{"num_hidden_layers": 8, "hidden_size": 256, "n_experts": 64, "experts_per_token": 1, "d_expert": 288, "d_shared_expert": 0, "hidden_act": "swiglu", "moe_layers": [1, 2, 3, 4, 5, 6, 7], "router_score": "sigmoid", "normalize_top_k": false, "routed_scale": 2.0, "balance_loss": 0.000201, "balance_bias": true, "init_std_router": 0.0133, "lr_router": 0.000782, "num_attention_heads": 8, "num_key_value_heads": 8, "head_dim": 32, "vocab_size": 2048, "norm": "rmsnorm", "norm_place": "pre", "norm_eps": 1e-05, "positions": "learned+rope", "rope_theta": 10000.0, "rope_fraction": 1.0, "qk_norm": false, "attn_scale": 0.177, "tie_word_embeddings": false, "parallel_block": false, "init": "uniform", "init_std_qkv": 0.0435, "init_std_o": 0.0435, "init_std_up": 0.0435, "init_std_down": 0.0, "optimizer": "adamw", "learning_rate": 0.00105, "lr_mult_qkv": 0.7, "beta1": 0.9, "beta2": 0.98, "lr_head": 0.0124, "warmup_steps": 493, "schedule": "wsd", "decay_fraction": 0.756, "decay_shape": "linear", "final_lr_fraction": 0.0, "batch_tokens": [65536, 131072, 262144], "max_seq_len": 256, "doc_mask": true, "train_tokens": 504000000, "max_steps": 3458, "dataset": "wikipedia_en"}
Below are experts of layer 4 (counted from 0) of a mixture-of-experts language model. Rows are named router (the router's row for the expert), gate (a neuron's input weights, with its number), up (a neuron's input weights, with its number) and show model dimensions 0-255. Each number is 500 + 50 x the weight over its row's rms, rounded and kept within 0 to 999. Numbers have three digits each.
Before each expert's rows: "gets" lists some tokens that make up at least twice as much of what it gets as of all text; "mostly gets" lists some tokens that are sent to it at least half of the time. This comes from a sample of Wikipedia text that the model never trained on. Tokens count by the router's weight.

# expert 18
gets: "o", "-", "===", "do", "–", "io"
mostly gets: "o", " 2011", " Ko"
router:452479514495493568478440563504473514506473486456514454486613485599602520475474518542447453572530462503515449575527548469527538544510476492496443490567532439503500486417433551435539529484541502468522423484479520412460479505514462499476476459467475516559386556540543557530590567514449441488580382565509549544476539518552591476477486546371531557538497520443485484482437493526544443612451541550494532509379546522428419489505429516434421523562486540411611527433538460494510388425544455421507511487470419468454494480508565410641550507607445531430483491493564567494482508500487459445442549511441458448547536451542566504433566490407402442521461524474455557534478485488594522495492419481527413493533574581484520468469451583540435597505522504547482449542486525480520528423554546
gate1:562544529558526430495504465528477470455492507489519389543471526556494503468541541514541520547485504471474497400470535572622532553491550485486498515504439561480606483427471513473459505584587435449424440443528516488519463526484453479490522541529570498485433499414499418525487551444552554549451502458565447539453465491583604550561538444475406510474473539435421415504539537492450525585495474454468486438456453571544542570568501445410524505534565530441597519589490530591475482403496555467500401470445442558573523417529526496446467441517423404449399539524396562603519516539483448519540613475575450519524435450565534501496603524497474434552462519586457554567599462467529506491483493455521464587452482446541515455455476376465610461473487510470464500501459546495522484426472497
up1:440577446431510519491474535477588433601583505514562517459530434509476564478543502458404495493571473438506451556455462457506471377531468472559521499525552402489524537550558526524548469492542515509529472457566517415529444445424621519524448547510564509513479588461544511496469454502543387429472545451458491545510490523442498518404549474460589549468430519540503517466522452557473464467380556542565479439456463551468550586428527508512453475417486643536503442489532469427577497439551446549522545454484547533590444492514581461512521471490528441550545476502505556533672545555556592457535410534551479469462495515462494571501427535519470573523518458474581418498573536429479539465504472513508454529504602535464525461450453525589494470479516540593438559496589450477509479532618478
gate2:452507589493492588521496580538510453561433499572517510603548581518490511530523492486534468472422473462516492399518524522555570491451504445492397454498493511483526492467479460418546575433553460514521482496600490465493605480445425519444472477551433424556414466513537376559533499519479489479384515603585565447584556496578600551493479539450448458530434440414478446500415518452508483437518454495421454494519495540440460591517500506449631504462421483449538613477505511493460452531492489503472458410531496577457556445574438527451563574543462437504435512525501561484434477513487501561496499499466461460480555454517433527489525479545469517479485559479473530564520458476487483499535503440506460449525622484433586435435471502490478543589480453513509430498387514475655391551564531
up2:474437567443513497495515461509426483556538476494508566446476650424456493514496502412491446448516554487512496531510531448508468619487524475504478597482474495489459502427471434545503456456535589549426469465435470630452531547471475473538540457522470424511524637536465438399559564455429456440512398477605521516509461547419506552448445474514410573480399492501454576456520483521493442547540464502505466479476483542535517517549435496442459573517508511473561454485472607525549569588406467484566541497542527457589540442545495556599552522533505502455484400499579442496509535449515566542489498508467390441545570577511495502489510531500488510408552497491540575466525544625525537499550379493400532453507536480569497500543581474547428447571475461433481465440536507561528565569438481
gate3:491432579497519483474497485510569479471549419605529403462546580518533569451585411547457451525458467577517487460457580474491516477546442484474459464505571503580498427447436573523582514478560477547491555508503493458468484461507487458572473484428426526462606528453481501488499486552433489447470457577478601562508571535545533625551463479486512576465498601536453526553508555500547420470490483480461457582518509558418538474464434496477483506479472531497441549494403486537555491484431410498522506522516484513586486570504581516556449498458491540509490410561394505561539651552625479583516522480373478582457508404581538472419503514499538474493501452514559513540563510475505574574505539454491442519451571497441541401483591561438589417521460496526547488484458524579492517506417539
up3:526529516460453530450611460396544466595502386472401564493419469438535492448461570473502459538416529490540504523463426602380434478489542479463482475546482486449413469545518432583419487583411568530538500485494406538563535440446568473446499591478516330477516479587515575556411507472554445540456527503441416515548460488472532436533511519510476496513530405516546529438462475545474569496478534504507559432453413412549468588504608465546578488484465475515489511518406467465508588539480473562442524481483586435421573494466429528446464492491460518513507561405583535546494522553530471508447491511531525484448474491482520530441513409565595478475538597529505384485517489541478486492498448526485500495389412508490554561538506456532464544470503515494540421495487458455503538481511557
gate4:532509424468484472412463424527548511519499501557475461565481434563512412521550432417460467497470425493524427503477460540538565503548479548487550503542477534548549560555516544542447535519473531411476543418536460439558498451555518528490503460435584506450453490494547516451408465418476468480485438494602515499497469604505475583562542584429452452429444528439526438553496518521547454410550589480407505589564499536519525486405540563460573500550349533535505470469480505525599411577525468440477507561540566506569422466634465454523478503442479549418494476534491543556553564573474520471493577519552510458426463374519551565504478575482427479480418486488552481583600459494488490432510537450549447486392513454471559436458560514549501532467502484486474507519485420545505466625523526
up4:470525444470473498492522534459564591532415513597475446554452461544512497533404493459449515464495449527517427420467534536491633449479582521513543520562449466567490528465520518475501566394483507371447432558478385477573518499455463581575506494513506444524507514605439478554578420427547486462464487517486548513531461556540471452556557477580473521463482473474453482494580576432497413525508522484492434529523475506456529486449565475499555416506445568520481529495442487490573393445446450461484510528506544505493506528531511491527383482462422543479425413466468466568472515563521457510529421532547499443407579475548558509557469489371565547491454550499416493486525475415576418502510459447405515484461424562439514490423653475533413559573555416482460512512434481516516466540574513
gate5:562475472527535427540521492566509512507437482517542454536477509642384326504516452546511425499459638481514633477564434487577584500487419541424504510512590537520449432459499526473451525522483540484530504490495419463584504492572413549478533536467549520537504556507523466574532520404581429369529460445479537459529516517584512591544582516503405410581527534444564450563576476547565519456465545500474432504532533564535497472476550507407538580521436477460519522468468481540445512495470456515536449499544441478493539562431451459518498449464537464451485519457452525497432641421437555483518478471522417515495494476497473522476524487511520501463445586467528418642566488418504480516513496422396501456497449545463455558537518457492435500578470490499470502487517477477474408516452529
up5:421521544501469471502544555440410499506542578554520544439473397480532495507448491439502468494508415482561491458457501486485422470486415491524413524502533427562467470519447507539471469545459383467561448486557439491458520509471608520374470572521500491495555507480550554483451604478472468601499545456453444481494484481429409455515471446519619495481573539586471432586435461487468422460473565515489518544523509571536406521496547468556449504488539445533504531481496549509576483414626459607503463525462573512534517606461455555438504478456521507593513422500543400500638462473444486495515470539534515478476434509507544476491459489486479444477478442506583436450430457525574499437466491474541466575493510477555493534410481375573507471576473629509533453539531448519397518450598444
gate6:521498460555434501474514513433460382554546518474492483516542484541538563514410494534491562493443483454492563447489461567514469441478519510449419478579496538480419427377469418576520554519439473433442540453571543442508449413542531521429578586482484464528471467544480452466463546526561533393494421616508419492479494509496540592512532460514520568424467517530500549533480476572439571446479492574536546471488511492486473546460491445468450594470462480455500423522457550478534481439615473581391462565506401470486505538426466466545522551422544430499507494369472490510516515506503597641515545485520499477543497491457523491465473460350551421502581463545584354536498535440510531439536476535472578533520480559558514489547412471570532516524527572516526467556565443536549489447514472
up6:472493526490492447552503479554588585500453546533489474488490399539476503490466476472577419374530464542510518566443488560524497522459507455491591513506440490515567529467502496660490433427531536518572472478424507610433509455487449463553463450595534505482560516579630521593606428428592449476488530495408482460574504435566440453464410540546532548542502490471607543580491550438503539560544442385469524501504444504543545447571575529530545522472606513497484510457548508520416541529482496559521523505556527520534552494526527537562452411465519534507534445534473531459470470508541455462539412573516528415502493495427525490567541525606483577480536558514453509456505458489579459551466405467537497594518513440477546531519510574540440498477401391419520494523451518491460509599518567
gate7:461506504505443591545390497478543484503446450483450452535481499547534525409458467521477546500537437438530535450549484550580518484433460582480478512533408554559532560450549529496523527417557513419523543529423566424509489443548502505549449498432506523448473603499501436460552535469516447464496378571499536504493490427582597484391405585428488596499515575383535572490501546564453531520449466492521516505436490570458511424517496490541500514535400481558536482450608415438465445471500505564634511469514482539559538468486586498534520474500410414513551373572436590495512430559537567498506442541458461542465521544513519446478572425495456519561564478592462515467460422540466460455444527514550513497507546597522406440513630498509535534464483493575445445542490502500476527486516510
up7:530495558481539525476516547535578507459591494540538400447476471463588473476442463399447432510512510511529465473466566512568531505537449414521424390476496506570467465538526552442463561542487438567487548554589524551450507502550440509524535531534422491559520551505537388527546506481464495505549507501569541562533481497587496465535384550439443371450396453502448500496557485480431565412590480443463548485462447470523568535491552517568468530395471581477483509406511423475408545464432334485514479425528453464472485523432513526455486511455478484505401557521485518471544493440495442606508584510527444532534474520560522586507580498517426487542496573507522608503536541527441471510505481566442530485506514510541472556405524561474549489458539469610432470533482540516411425431503601
gate8:478569517425531475448497455514524567546643632416559478466568500568524515482467489463473530537520439571435516514497347424433495537523502445527569465567573519432600535561490534522516486443544588503565492567542487515509462400495458455533473470579559523533470476541485580535505442485575453457510514526537535526539517499641468487488475415482516424431492589543530525450488525498565423462536489471587563462458488634525435535545523557557524505488480598537426477454440431588561514535524507540454516473479446542594484424560593491544444546521460526464529460467502399484612570490510461566459577452517507429477455548499585500516520567512490531518517537445455520551493539538462500476419525533459486530412474567466579445481461499585551523541527489562451447509457440451450507517409556
up8:403470540526511527486542528423539509551464527518491424415534592504471503436491579439546437566566526541492493494473540499514604539461541492467577483592446418564381455424564631557507493401507571456496576455414532449502551417540428506454492483394499469475447409490489425474490570511482538457498469608532546576477515486502511470490486527533483439451486501513560473490442573489455461562640536535536510440480543553561483562614566516515461504543525461585468441527505507513518553438471493449580562462435438512542496474469414493498427505509463478436410489513602458538547460502473539557518440475568494552546548537480465591466484499474508537470540577549496561479565463545530492449384529448594439560431430482388539514512478530494449490498550506437442470449426496580487544484457417
gate9:456451547559427457470427493592487492501496438493526427460566489563478467498475445480502581409485499439447495440422413506514557556543469519527526439371464504542552521525506486552433498457481412581528478540522460503619451555548409504422472437403561460510491616619511503515573442582536510513584446593507497518588514457500515555478499521483492501525613500507499526532602534511559427376477391506421537517441458444617459463562468456532517516534509588523527471465467468483444515584483467498512460535395494516543589506514525512499474475468503511559432425482453557394481516457511522482622484384408490439465514473508412566490504448557475532557502447503446556523476532517505500536410531550492467541445585491483496522554566526446512492539416561534423494470473537432470433530499508
up9:428616454542539520605404450546535488444427431503510448544548446456519509545493487501475500585507536448552517476509533526479443489443598532469473486401529458482505521612431570444510577436470490524573517388533538556503497512565446435505550431500554504541454504516511460396514481441544541593635502550469565475502485517446460445514510547471576590526483554467434582541538514507508521418493376587486480425457516491434515485499435476464519489556490570451446549428498468539463432511541477565493420478545567543436505530480511556502613509410506571472430464614490431512474561558461479490545494514488530609526464467590485584508514552508443530541540404465529464412393433497578450481595529585461477506471518529550556504498518517499575522498468549489501492560499559435527521460431589
gate10:476525399556515511448457452542611542434505477445458522524558502671493554503453463558450501573461463375468447500477591489457572501421560582502552476560565473563454457498513550546517570522473434520466430457586483547434493497583493529460408537511563465597519487536452479486475514518546453454445523560471551539542641527447544426576448543485460405463455619478402557396412457528516460527436487485475508542499511553391493580482512487528471475545465565430488466531588436562574501462530469438552459576519532544504493476501588552528465550517450515569446501581468494479618431519520449482551568540535441493500526417533504477511469539438543470488526465432434513471428511545509472518586508570494539526514505602519440459503569477466529475410514494507582501478507501518459506508581463
up10:488501453482486447457551458574556438465543546525465518555519531539552469474484481525537564472454483460493438491434490476521523523498525442508566548596491480449522522537459581475535441535462546535447458524537461554520491536478470563487478514438446458527515509550519545540569547515411438431505614495447458583495557507529471462460517513460505457574521505473470568412542517444470422563402530526509433487522513548549497470383531449516455518452520614538480468469420428570646416529458419564527546583605532461552454482498541435524546549512572620437533444485535549454524484524577559462532474510488433442525483410530650425435449583486498497557503423451560428476485427407482390445522501511478552483491524566501518498528541496495334549548513492408429554459532523567523597526476545
gate11:494440481516447550485625616426456547525476437464565510498544593524435576508478415402512478447520457412512527355576495550549587520519465552429470491561510479517534500482438537468468440439534577546490454579447647456468530467563506500545487451427514443552593466512478520551520549474476532522483522450522420510452590475483504636485374454513459459383556566508523548413434615560522493526541491541552554523535450528442490549475538537631510555488521444516538525546549557480529449444491496607542487489544475481488564522507548550525529452567568505493442508523531537487445446434485484493453516489542500528447461496437570459522527452551516492456498546498452514486508566533553559520517480524578517615526520396531574492467492481564548493451539597545410486582473529545475570459526507
up11:498534435524504515525459466597533435495493510530571545504450462524432541492482447571379599565509503584508483556495426492499474463418586497521554518379448502482464630514617459527490454499510441518432467432547443448419457508448422547441521452567453503460541521486532491569477410564586434512476415533561499420453431452477551504414509541503432476487540612553500518493555419471462567550485482450456474506418506526524566479377432466382488460523513487537475456443604514406480538562437497498558472488461489489536392587475546514579523545531559551516457466632473556466557494520431551463557456463482420474477555549532475495558492540519515537551457480486497473538513507437499504481606522524418547482464496518573605521543516549562499568432534458571515569477509465484429536460516472
gate12:528502525500577395440494602516483397477592583499471447474486434484473445597553521568469563443491506549403500596545515515490506507403488521405479470509612475521559438573531515532410462397484495430413562470524458459459515432485467590446485432546402581595471555421505533479547491522483483481539524446553510606478423526537409476520529448452518444468496502546479448489464453466522489494508486449470482539531430495505537515498479492481550518502533565483554520408416511568456388470453531502470502464531548517497451504557570450528481533514539451423487512568477461510468571500483514531474527422534533468526494451393579511513465515523489560492520559460411505627515487462524542515505577370434533461534514456571461429476474515526393533501534520607510627502611535553487399572500535
up12:499491474432541526509469462612469417447500454416577448534536494528530458527563480535487400487562400458488497416401506494492465490578480444515474478496490540494410505422444371510572467527489557514540452657526526474620448472481479380422474466423639479435590447517544553559467489465533573557513502450456524558417536519550528437446578511464546501440518492513474456466560506556544511569482438524469589408521496544528455493445535475499454463491479523425551499545549440492564531432584553551457444509528462511535449417472582481501490508515532603389461477489437505493511465483561435535469561517486516515518465508498527550468505511491485498573400492545510508489521581492523543563513572485499484485493584487555484601428385450466555435513456549561518457513458364451516571488541534
gate13:418448528498490552479401613529499470537401500512534493448490437468502560542510510609524564505526418440525454471555473584525455449420605573507439490503506508548474561498434569510549496342555429495572395465479552468589539478505557369515461399560466546501472505519537528558514458467480427454508371641408532534561497521520491492471442485507499476475528479512585555571560507446518543537498435494512520461470577440405500462440453498518569451612476490576508472495515490506520526433444546534624544595493532495450479565555505506547535520501483512501514536551385507422595466449595522486511483585477541500474537572470534468463530525518443505457533517504527442468495508485591447605507502475508508551503551515502559482539473567492497532505474575433495435557482570424439517454563558
up13:501544620531551460500486509468540499567487390618377451572472505627467576511482473451476562458574548385415582426446448461509539493541462449444573499508505488395595491502570474572476417561593487420560502517428454528470514536496505480578518493442560614497448417497467392495538464520536456456457530440538488436538523406514572515552590563586527459490472494447455423544433565557518407463458523405534505426407431530500449512478545509520529549476470506454545510490563460531508486475501564463585550518523459531492463503461442459519479421459537573413488446586530507510506509586518469459501494479502470516469497531626528540469498502507564526521515577569537411529527411453463457499418566427504481540452476513487496468502540486500541488547505579546584494514537434544529511459551529
gate14:518473544463431538556516517547559513529439501491458483566402525510485445498510434651466490572371522454528506557424548430593416491475541441398493543500473483515410590458512556551526531416505486545543557460444444508526535502375468495497497456542369466472567479503458422500488517478527477414515494525443447505545471499459553481439431544387480483483448536508408555517449542438528525460479497516516533467502532501426520476499507443415472573498544564517500456530507449414431456503474464428533488519480453521470408452508494527507467583456528512427565591551576560540512479546477478478473427537534479525457551562453551428575513443508441505515550519545509488489567511493505471470575620595598389533506441450384520544543505565493428534472437430454501508462396445506570535385493442
up14:495484583501539441542439497485467577500433558492514442496453405486554454572476513542464521482494468473465576480461417458517406577495530510498563450554539477557554496399540613462490439394553601545546513514563478458534537493507542507496541520643567496454527490532582471476491576505475487588451570467513483591553459616514480486481447503549459446507475467598450541457436565477509474528489482454428500544585474406521497421514547516475475478552464574443530566515490499500406455521540437450496506551530564447499494597475491509519375583579579541513541441591507456455537446579555439545543459529493496502494582473525424552531450486576558501440541585461468450569458495469502487550498555494447478446552399506466546544532455636439481520449554488443432550432478545526498548559598554
gate15:504513479484490503551522519508497471533574542527477496528465475534482479516528487572463448493457474473545412491535517518533495446479460451472514578498476453505529490509494498474497518516415458411496506439508430424450413388525588573544471449549504490497557380428515551510449542419550511515481494465491542461459530588485523525578546506481493527408460483610404501492429560483513515451468598521556454608354497487486460527393446458511437515565498510532504455528571546531637498485566535518459468473432433440462460441522528437501589470468408534423461489442410510551487522491545538493425529520512512417600612339530472427430531514461417488523400546464515469492476490527500554514461629534519435542502512407614495501519487420469507581447471505538542570438542504489419513391514493
up15:512457521525517549496518473459435539428441530488429399579465576519589557478492553494467499537485556437446365486521509527518511553550508492516508531417416526465593533468530509473537509527480510484456471512509461517536497550389503617458410499515434500522462444425471439510489526434434444498424457556535433555529424522428504595462511459492539648578477437414502511468519498511479463405576558587511494543383455516505432471427493494527482525501425553589526475540448503438499533529474513537507432518444417466562498380438455465527538488488433493496417454565524419524499523511568445550522558423411519587490557419542528454508548501484414520556456504539480427554532463538538489445376515473402448483483476441440481464410584501519507451502556460422376505442548509534546494450517512
gate16:375566498496459468541457441428576566643454426524517461444480435475502532422465482516543477469508433546558506554496542530503510371452474474555447459466481537549430518483422499432511496502455412539609422575522545536534551507577466422541533473542389615528473575498463440478440399530564449593544472487468566563498506477540538460520462506447521471505532516461532422432532510447443429488443468513462471499491504450416497457480548430484481549545534492465527503476522509498523581461533460505415552480448534432504554540511528506391508512540448462503436419541479493521481620561427454434491461535391544460435501387406527498506501432370611475434474525579520491567441501491522511459480508496573350561467505488558511464486556508566504477495437526524469481495434464512503518456540549
up16:503548459466507521468570539443513549521456462502597466555489512574526658574528605551472485410552406593516521489561509497460540458485414458511436475484425550402501510408495517498558492523535499493526505493494584427500458417501599394480543538548527479516454535524419464565400506456492474450495482538578475460502489487504540500489455466384563472577392591573516495534414560465561468549451525531463475581554493504479476597454532468542490529484498461461546538475641494479481518524395562495401483445459543473522459564477500419400510516548496457499477478429497459524566465401467498497475545612554457520461485461492474511450515401477520537489521535460420560519526487581451556536582479536597427450469460515501502506468595506484539421525462505479483434531461398548510380466480536
gate17:407411503438342534506516532480567538541440533571470600492546502543485404451561539463586482556460553381524499458426525400425474448517495468566495414541586564488539503548565464472391499476433457436561477516443504481460452545518582477539510575552565417548528415542545515569518439483438449545455575498532570474539543515556462567545519453526473380513576524546565483541538503497502493497548525556519433465431521547500503541507521476513462457518495459479508480439500493532488508384445548487506516489431432574486581464490447575454414519516478550506437392498543490505568461532466506516444508537531515416433506444488482453578476505607427467525405445512467539456501460500511501604455502519491423412498517391551499482405589505495469471542517450488565401551437554465454516541477506
up17:466557502496494552513484563473489485506443483511520545517510512558404444525521471522486496508543547418512457432513520576535455416525457480465435515488494391417496535618467561475564527436452420514561599469570505524509507445515434594515393456421495515507553491425483437456480597482519552448529487511487492458388565530451596467425557632519474452431500590496450441513458470504536562484392460559542526519493474491475429531440532423520550497475498437536511474412597534474571481460531579525585507512504479465438528550503511515476560501522519457534513508564415548519426480533553472520440404547380493529513582552550398546441488445455510572537541461499509448530556532497512481512504536539567562616534542471438516492504478428442608598452475417484451496465408442512561499430575403
gate18:546576501535439521477465439542512420585452551454551480396528518527513436406522515553376535521488445487502615519507444461536576445488511502508461461447445466478524533456464515495501556483508505539531466466556522497496501501483469457515476507546488562419454467532486467529459511530625499529445577495502449584534525528594500599551509504399512584543490483494520524499541431501562513395516483491487522465511475504533506561491587541464520593459407560580429545545490529496535472527613518465452467409423373562504487528518392468451585506595520407538515532539577587513589573481446505553531525496497459525518528418465515451531462405470378453571412503490496453445442555550508505514537474537541500405460498491634472443489411645480577430456471482552480544546569444483503539533523498
up18:502532526505472475505491485433442573481461522459532402561486435573462366513483531485538471447562523462407570450532468532531525497598574495424580480498458533591557361506567498574483543510506460455418504495564485548547463425437523533528498519579517480539541490450464505511493505502559562489488471500521501545464469465510458438504553448432572455449552540458381564535459530446597487460586536490534539555521433475570527617425563499484503520493480602462548417499357508526442502500547458492471387459453456570447469330492531459411475427448388494389509495494458569417442521472488543532542519516520512432551600422574503545546425477573444540534470557455510503552500533479465471567505521471402497448487527476433526530488458508455473455527431445505463541503521486534571487520523518
gate19:473512471463598401555486500553504510517444539472595524586430529392410497570438527520488462513570457474463467505586524550483454432481449472488502557468486536512560585581372444476517491491469595460438400533521519469557521547493587539475459511465468626468538391499551525459536571508494408527544527394542505462498415471503462490521504407517494498452544594501489451485543557484533475466399538486446552542501551465528397445430506545502468526517390467452417436474445541489470446538479546486425396559515499541561576568513535454490471490447542645465468454558426491521471477477485485473413453526459550465583435473496503482502446443467561431511430470447429534581522486540526514435478587541453524539514528539466544465517434443449444539500539565420528503581572523599461490444500511
up19:541515585494555498508590534528432507505496535497511460483551463506479491486503561509478448481417517487510556495427460487488470432542423461554562562500420502473497508458494490478485456569449518487572526410512560460444525433537480419478465521509430513500411517513501480582494517527507593453498488554482423382553539444493579507526489458530462639504404423419583396552488513489519543470480410442593553444563537504511522405525602487484542470531555515450582456476435567565484470398572506509448408522531476453450511513463537566569494484496519465499487498532540473519581491455503514571510588462511470456510440586497470381547578455525529428447488578476548372492561500403526443362439468526570515505495429576488542507521475442607569493556493441489551381551435463496522568459550543
gate20:537447497517557579391545600543475486507540452518525517510522572570522600534463447495486491484576409483496563478521510487504481514531559484499468490543469519417402452517472566503506526542516461416548467461480503443536461512463519471585398447508441448524521565542488505509535541587566480467554425593549515577599547475527575527426478542457547538484451556453549469456452381529530452537535546461549507526382670503523549426508471462518506493522548504522545575528544562494503538492489552517594429521493528413466504503408498524531566565542498445465531506488351533478547560503599505523448521506483490549481494572601485464495554427561581539479549639550550416470561462432405519512533530536574531523560520514585530491575529450465538486487525521535559478569400565534477506506529600
up20:494421515408499499506574418417444564502466481486460478554531582447481457545461493468508501519509612491364562561509520526489571413483532529483478494461529478461570477461426570600529490447544532521561490422461499522496492485483581567518505475542411531586453491464592520462519599551486484463455513409553557536524505548411568516494492528395565583440480500483530470549567480429545439451499565466502534516419539586583601454511467460636456534485469510472505626492465553511603521450424435431424500470534470478517565556484437489465501477534543407431503480508514528391520527432588441502546410464509552497472561435514421429569446439505534574475432515504473480443471536529537453518488452538506511472456474543631460427528580554479497505464466426529551486490518510509532509535421426
gate21:454563410547480533482482489521567549530442432421481445573484566538480528477510539536505467526533468501526471519459472512430525534567585552453580536526485515426474589540443414486532562482455500416543414521548461496527502448531417492570566571503513490582425445451499471595493500558484515442425497480452440485624558481495450502483413464498446455483462474438591605402458555472455429443463439548517446483456455461531390511415544531506456494611518507451500509536489471471517533548469416520550416519461458625532459448643573514427540502528530556526523539559582492493606536546476512497521512567419513522580534422474603535494498547550449454498499446468460493464583448520505517562499541536555393517506571514633462531523420473535390444501537472492535507484480452481431488454462521
up21:538512499490549502505412507447452576471437500416493536528492443579455466487582581436561387573563466520423477551512381481489446567511518625562492529529518462559485569520538448472470566416583498580394411550545522555495478527559440483499498448504551472505417474560492546491537514490503537441460535412512537540535449464525414437521471486486553513419497417538591608437436523428479486505506496490493560417521517490528454518500524566482470500453505512471539496440579400567434470645539476433501566555521515495476435478557451517496374550500566620497533568528628458425470500453425511415483433448505537549499522494493584466495515573508470552507536520505525467482570507480538482519466466450498535436469524488422573507551455537573355476586566503472524494488538483467487472565515477
gate22:518492398497489451428520451507422548524553482562454617487512564522527528571525411542477525517471531491409498500516438454435433519519428606469449498522573608486550513589518421466478513506509508523475498496451488521585554523490457468497467396583423482412500511481518506449517478445511581468537554535595407542499458505463442483425437468476512448562519505481495477468462394433465557501571489514508580455460535458478483523484456443458539440429534457459492511460530558544572454525477580474551501466468647450437507405414562513521408600448461408472529537488537428567422466496486478523561505505460463477466487560606496498559491573500479565532496410506512542497502532537531456508382427506437486568465487517488478533546499552417448475527506545578562426422538551536637539574400439
up22:470509459484469439463464465486526508415546471495595591439567520503541542476440564500503476490507436528484444651526475400443497494468477483482436456637434472478550472509465411459574426416447589502509493533444510552441451458447424527451432479486460540528560504433558469602417546462502499506529520548506458515507445490546469362478469433476546517571490489532526504460358446571561516426579510521441552524533478579539463535549462515551517576511510497499434525383500480448497496568479493426542536378481514583419531446501454490591497473399450515446496532448586518387522501483477508494463439518446587498593497425470548525496545476547490554572388492530499573496491575570449584577507489515487535423475562442460474508493538546414505498516555523480547543443539562493539506512487554
gate23:524460513607573560415497460481534513559492490492585463415485632431532561450548448472466521525554485592485561631439508483419516462494514461513481500582510481509517496450547563448520457530533528535485509570516503485462518457463500456455505449542449578465584522544427456536557504475546402459471414560524480526426514495500544557462607389509534481451420498555505432419597495532552453493551494516501443587529470593526477510462458565496495459473542440454606473523459493553516512580424452479420477540508443419587470477570497471470479621508492437523498399500563487506467470607570535485555631509475474569465467545467515507424586594430536442426454507432487485419536491530565453494512491475507425555458548499557520459413446578460455457494510445503489587494392531521460474496496456
up23:509447548483481460515433544496515429453588608499561620512534505462495548579512433460505554512571506517473479448546462496435512477536466424417474501427605535460595413515472514472470531468415491483493520550517545543461428491454567536489478493487488584438525454490484503475453553420424518525535499390540509476545468547487504578615529566455517505534510577501507422560470374475554496451579542574449485532557515523489575545481503540500501568474462460469540579485540494448457440453504598564540473567542539552375490498467438500387510528455602471421526541536479528419397504522470557550489447434491489481517486473492489427491446513514478612463403437490458410449530557448436510416514546528399528512519562394508510506461526546608585500549535511535485544505608476489528537593565542
gate24:416576462486506543569544572558531476532557507462593493548483391535504487465514499467455458512509530536523575455491508565484421468441484480477499513525500410556486428536523430601509548583518484555623465342566492572473453495480445405523529450400463483503498472467507453602541500532502473580550492439468466451441547456462510460491447582543426569511502463551436528538451526593488616520461528491591500462441475504428519482540515494461516611548488505519545475522490435502454519517587522499476578485554541545442556345424574548465519472433445548404534554575467546582520535520564432422518528452445481555492536457468418522549533455496474493524553593555487531514493421457523491544496540561562463501466529474567529497512522491514457459461461569560637460511573416454409482470508536
up24:471538513519462466455509463486447549611562557492550506544496579580455422474554374546494450517422553457522471493544503465507421503450367497577447525472524561482575487522550543457495446523552536587527561534604541601415509517449555482387482515410520470524586505451445488517470575488501469624467424465489430442551549470472499473516560457491548503483561565502546488476472582511508492585442582499501459493481448468487493502502514487616520467523460445488532516529477436462550502495509477524511448444548516430504611530413473515582516479533528535386500589460496577462534425488545570471488481563601433468514404470445418598443496490544415479572487487528463548421421519605520515534562530460563520505469563405593528553484553485470494554456527449472475462491515513450411602544491507
gate25:537466541530505521441468540544425501487545454511502461563586544640473483567589476555526508562458489600522471525499482514516427481541539553429552495531501469491499455459561610502445600469519464534575549475421433471564470518511441515602458421526443537415483508417497538506515526539578503585540485553468547551383487518498531435501465600439469503452495530521523517527494588550546537593462525515571465514474539520496566441592475536448442464462610492502510519483580495463435549479501562459491430468493489497537434429584582555577405526512539481559431440593408443503465635573541493549545463556421556536580483454480533516554460552462517546443540530547527503493605491446534570557529495503463543562463533508438420523563505546467444532446492518423545485434485565426498464491403570
up25:498517464571536485580632468478509519433452409497483486526470547520568548522342494443544462484590474455514461464473534523506508567519520469586591466520585471437512515419514515489444505532440543539585545423588414477481513508483495518499476407428531470517484476432394417572476485507421463494502501494524506517434558380485431613516512562552493530507461550470491507557470460515441461531523469475496504474447507556569582494486567497464475636573518457539566455524483463513549462478504474475474543604525591544539463550509524510495472575516588532564556452407596508465465394491487483560482450451517420588549527546532432579525473532555586562485493598453597464484573448487422478466390567461526516504465574502453454506478530499587545552559468529546453591516481509476502498407519470
gate26:542475444431536527551540403485543531637541499574478416463480513505425387490475550491509491481467540465581429526529565511523569424554498548509497474490507464516421538390382508502505592520491497472563565459532530500542504437480475534534483544526452531507494489576488520448503464556504459547545474605520455464510527467521502501422373523449560524466527432442556463455419630415488422498440461420523483443552483595423569373418565506434527525525509639437480510460506476513495557517462557464493566499587443447572495492573481541462557503449461511542553481528504573476517543529510430548474492497465457463536550459496528566452566414532514499562496493545468408558479423549521512457554444544565484525444517562431512616486463530509447526510520450442451368513466560435482524443416533
up26:491565531570524480492562546447566447422523418553537580526414480496508524522524423598504505586497458485484421573452476482437437489572546430513480531486538455497507512473459444469444453562501458478563434539521538447546517515428482503493522600526505538531578518492480567475508612508420434575481527517505530471427572587467420510483537459519514565562579488607458510398544449546467561553606437458611502482491527484547568536581422442547463506429573445450513447532531492537613513437536516542465506533496518487466441545529450547528529539405554501427531485456471451537456553457574477504492569424489528600530410530505454506528427551522445582543511527491548518553536545450552525618564472493584527437581498478516613512452463517472522447414492498547610521480582561473509514502402439